python train.py --n_experts=24 --experts_per_token=1 --d_shared_expert=0 --router_score="softmax" --balance_loss=0.00533 --router_z_loss=0.001 --lr_router=0.000789 --vocab_size=2048 --tie_embeddings=false --lr=0.0045 --beta1=0.9 --seq_len=512 --train_tokens=348700000 --steps=2842
Below are experts of layer 3 (counted from 0) of a mixture-of-experts language model. Rows are named router (the router's row for the expert) and show model dimensions 96-191. Each number is 500 + 40 x the weight over its row's rms, rounded and kept within 0 to 999. Numbers have three digits each.
After each expert's rows: a language model's description of what the expert responds to. This comes from a sample of Wikipedia text that the model never trained on.

# expert 9
router:412498539533489482488497574486444484513493494587475513467585533529434452414461508479479543452504510517421448487469526434511511541519526460531531478428531516521482501555561491559519472503455460442534498516464525482531478502458473566446524486463552475518527490456451492484543562566446431476
What it handles: Time conjunctions, word pieces. Linking words such as by, after, when, until, following, that and against, plus word pieces after an initial capital letter, e.g. A-ike, F-ren-kie.

# expert 15
router:462554564529472546476452498467431456538478490500505564482532557484417461471453500472494548487504517534475455526475562456526502482550521459519552535436474495576549492520531497567452509436500455413526507490467522459532494493488479533463545435461510520548576391474464542444510566515439487502
What it handles: Lead and bio punctuation. Opening quotes, parentheses, semicolons and first digits in article openings, bios and lists, e.g. Physornis ("bellowed, (aged 20, 1986–1987.

# expert 18
router:491542612523402489426481520527491431547459464483469554498531562479483495477447536479462539457517520553506468486503555486536478458543536450497526544481489459546540513523523539515479471456526452477561518471427492435485510496458467545497539456544539493586556418499480573377469516491448459476
What it handles: Word endings after l/r. Word-final pieces after stems ending in il, ir, ol, such as sil-ent, tal-ent-ed, Ox-ford, plus digits in coordinates and scores.

# expert 3
router:473555529553452539435447557481472441542454513513485538443535565500445487439479493465479552466484534536469490531470556469532509502507524449473560548415444440594549520523521528560469533449462482456527490504457530442514462462459435516473495469510545456589548459480471520454519517524416471465
What it handles: Sentence ends, headings. Sentence-final periods and closing punctuation like )., ". and ." plus the == and ==== heading markers that open a new section after blank lines.

# expert 12
router:437517541529491516471542517485490470481430484498483570451574554496471491450457513486458545438496536493480439493505510485503488549575511430452512518463463474521517570472582526517474507479457506450529499496433515463513486484508474467469537497537506461561521419480487525447529542498384458482
What it handles: Adjective and verb suffixes. Suffixes that end words, such as able, ible, ient, ed, ing, ous, as in sizable, Flammable, Murine, based.

# expert 6
router:408483547540499494483467567496488418549509477523529552505572486549484461452443511463415527441540487574423486505437515470535476520512497471521496537429476484537568489562545477535514487508470415426492519471464574480530469489488478541496555431503557461579477469450482550480512458496414438487
What it handles: Second piece after D. Second piece of words beginning with D or d (D-erg-view, D-av-id, d-istrict, d-ivision), plus list dashes and digits.

# expert 5
router:458501508568443537444444542481465500561469461510500551441560575502507490417492479445454561451491544563446449521500496453526496485576521461475543484447474503540554498543496543539483489456469440494537507486421506444482502479447463526479532461516552451558519456487528529496552510490426463467
What it handles: Mid-word after h. Word-middle pieces that follow an h, ch, th or sh fragment, as in ath-le-te, Beth-le-hem, Ch-ie-f, sh-ock, exh-ib-itions.

# expert 19
router:475515560558458538454484547445432458508469477590476532451502559506513480467443536496443550485526513565455464561481552496525477499520564386523534506464448466539521540528551505546509497431462474486578541499448548458527511498467448523490536481485542461495557464476472525467514495516434458436
What it handles: Football and competitions. Sports vocabulary and prepositions in football and championship articles and tables, e.g. League, Championship, Cup, home win, debut in.

# expert 13
router:467528545548456551466475538482458437538455507535500564474537552513439475465465511477459565466495543538448464519489523442518483500529551447497545553440457485551541509524528520541449492444468475435528515496456529447522476496479449528465530444500521480558537428478496533467533503479423444459
What it handles: Dates, money, s-words. Digits in birth and death dates, money signs £ and $, and the piece right after an s- prefix, e.g. cigar-s-moking, anti-s-ubmarine, third-s-mallest.

# expert 16
router:496511563525478525464419532457453426519516507547505510474568545503516464447470491485501577499512567513461524484478550469505456537510602489507576528480469495534495548500464501543449520463479456414574506521408507427569478480430454535439495429490511457549542446513434534450540485477446494479
What it handles: Vowel pieces in stems. Inner syllables after opening letters like St, T, J (He-iz-e, st-y-le, Sy-ri-an, Pl-ay-ford), plus Korean byte pieces.

# expert 0
router:513500566531459559487480518486492478496485501507476569465512493469465426493455517475496557471534528538462458542489538471503435490531527473481559550467451439515563516534523498552414521470501464456521553531453562462535479448527520509518488489507519503577514441505507503450514546548450487436
What it handles: Mid-word pieces, copulas. Middle pieces of long or foreign words (Liittop-ank-ki, dis-amb-iguation) and copulas like is, are, may right after a title subject.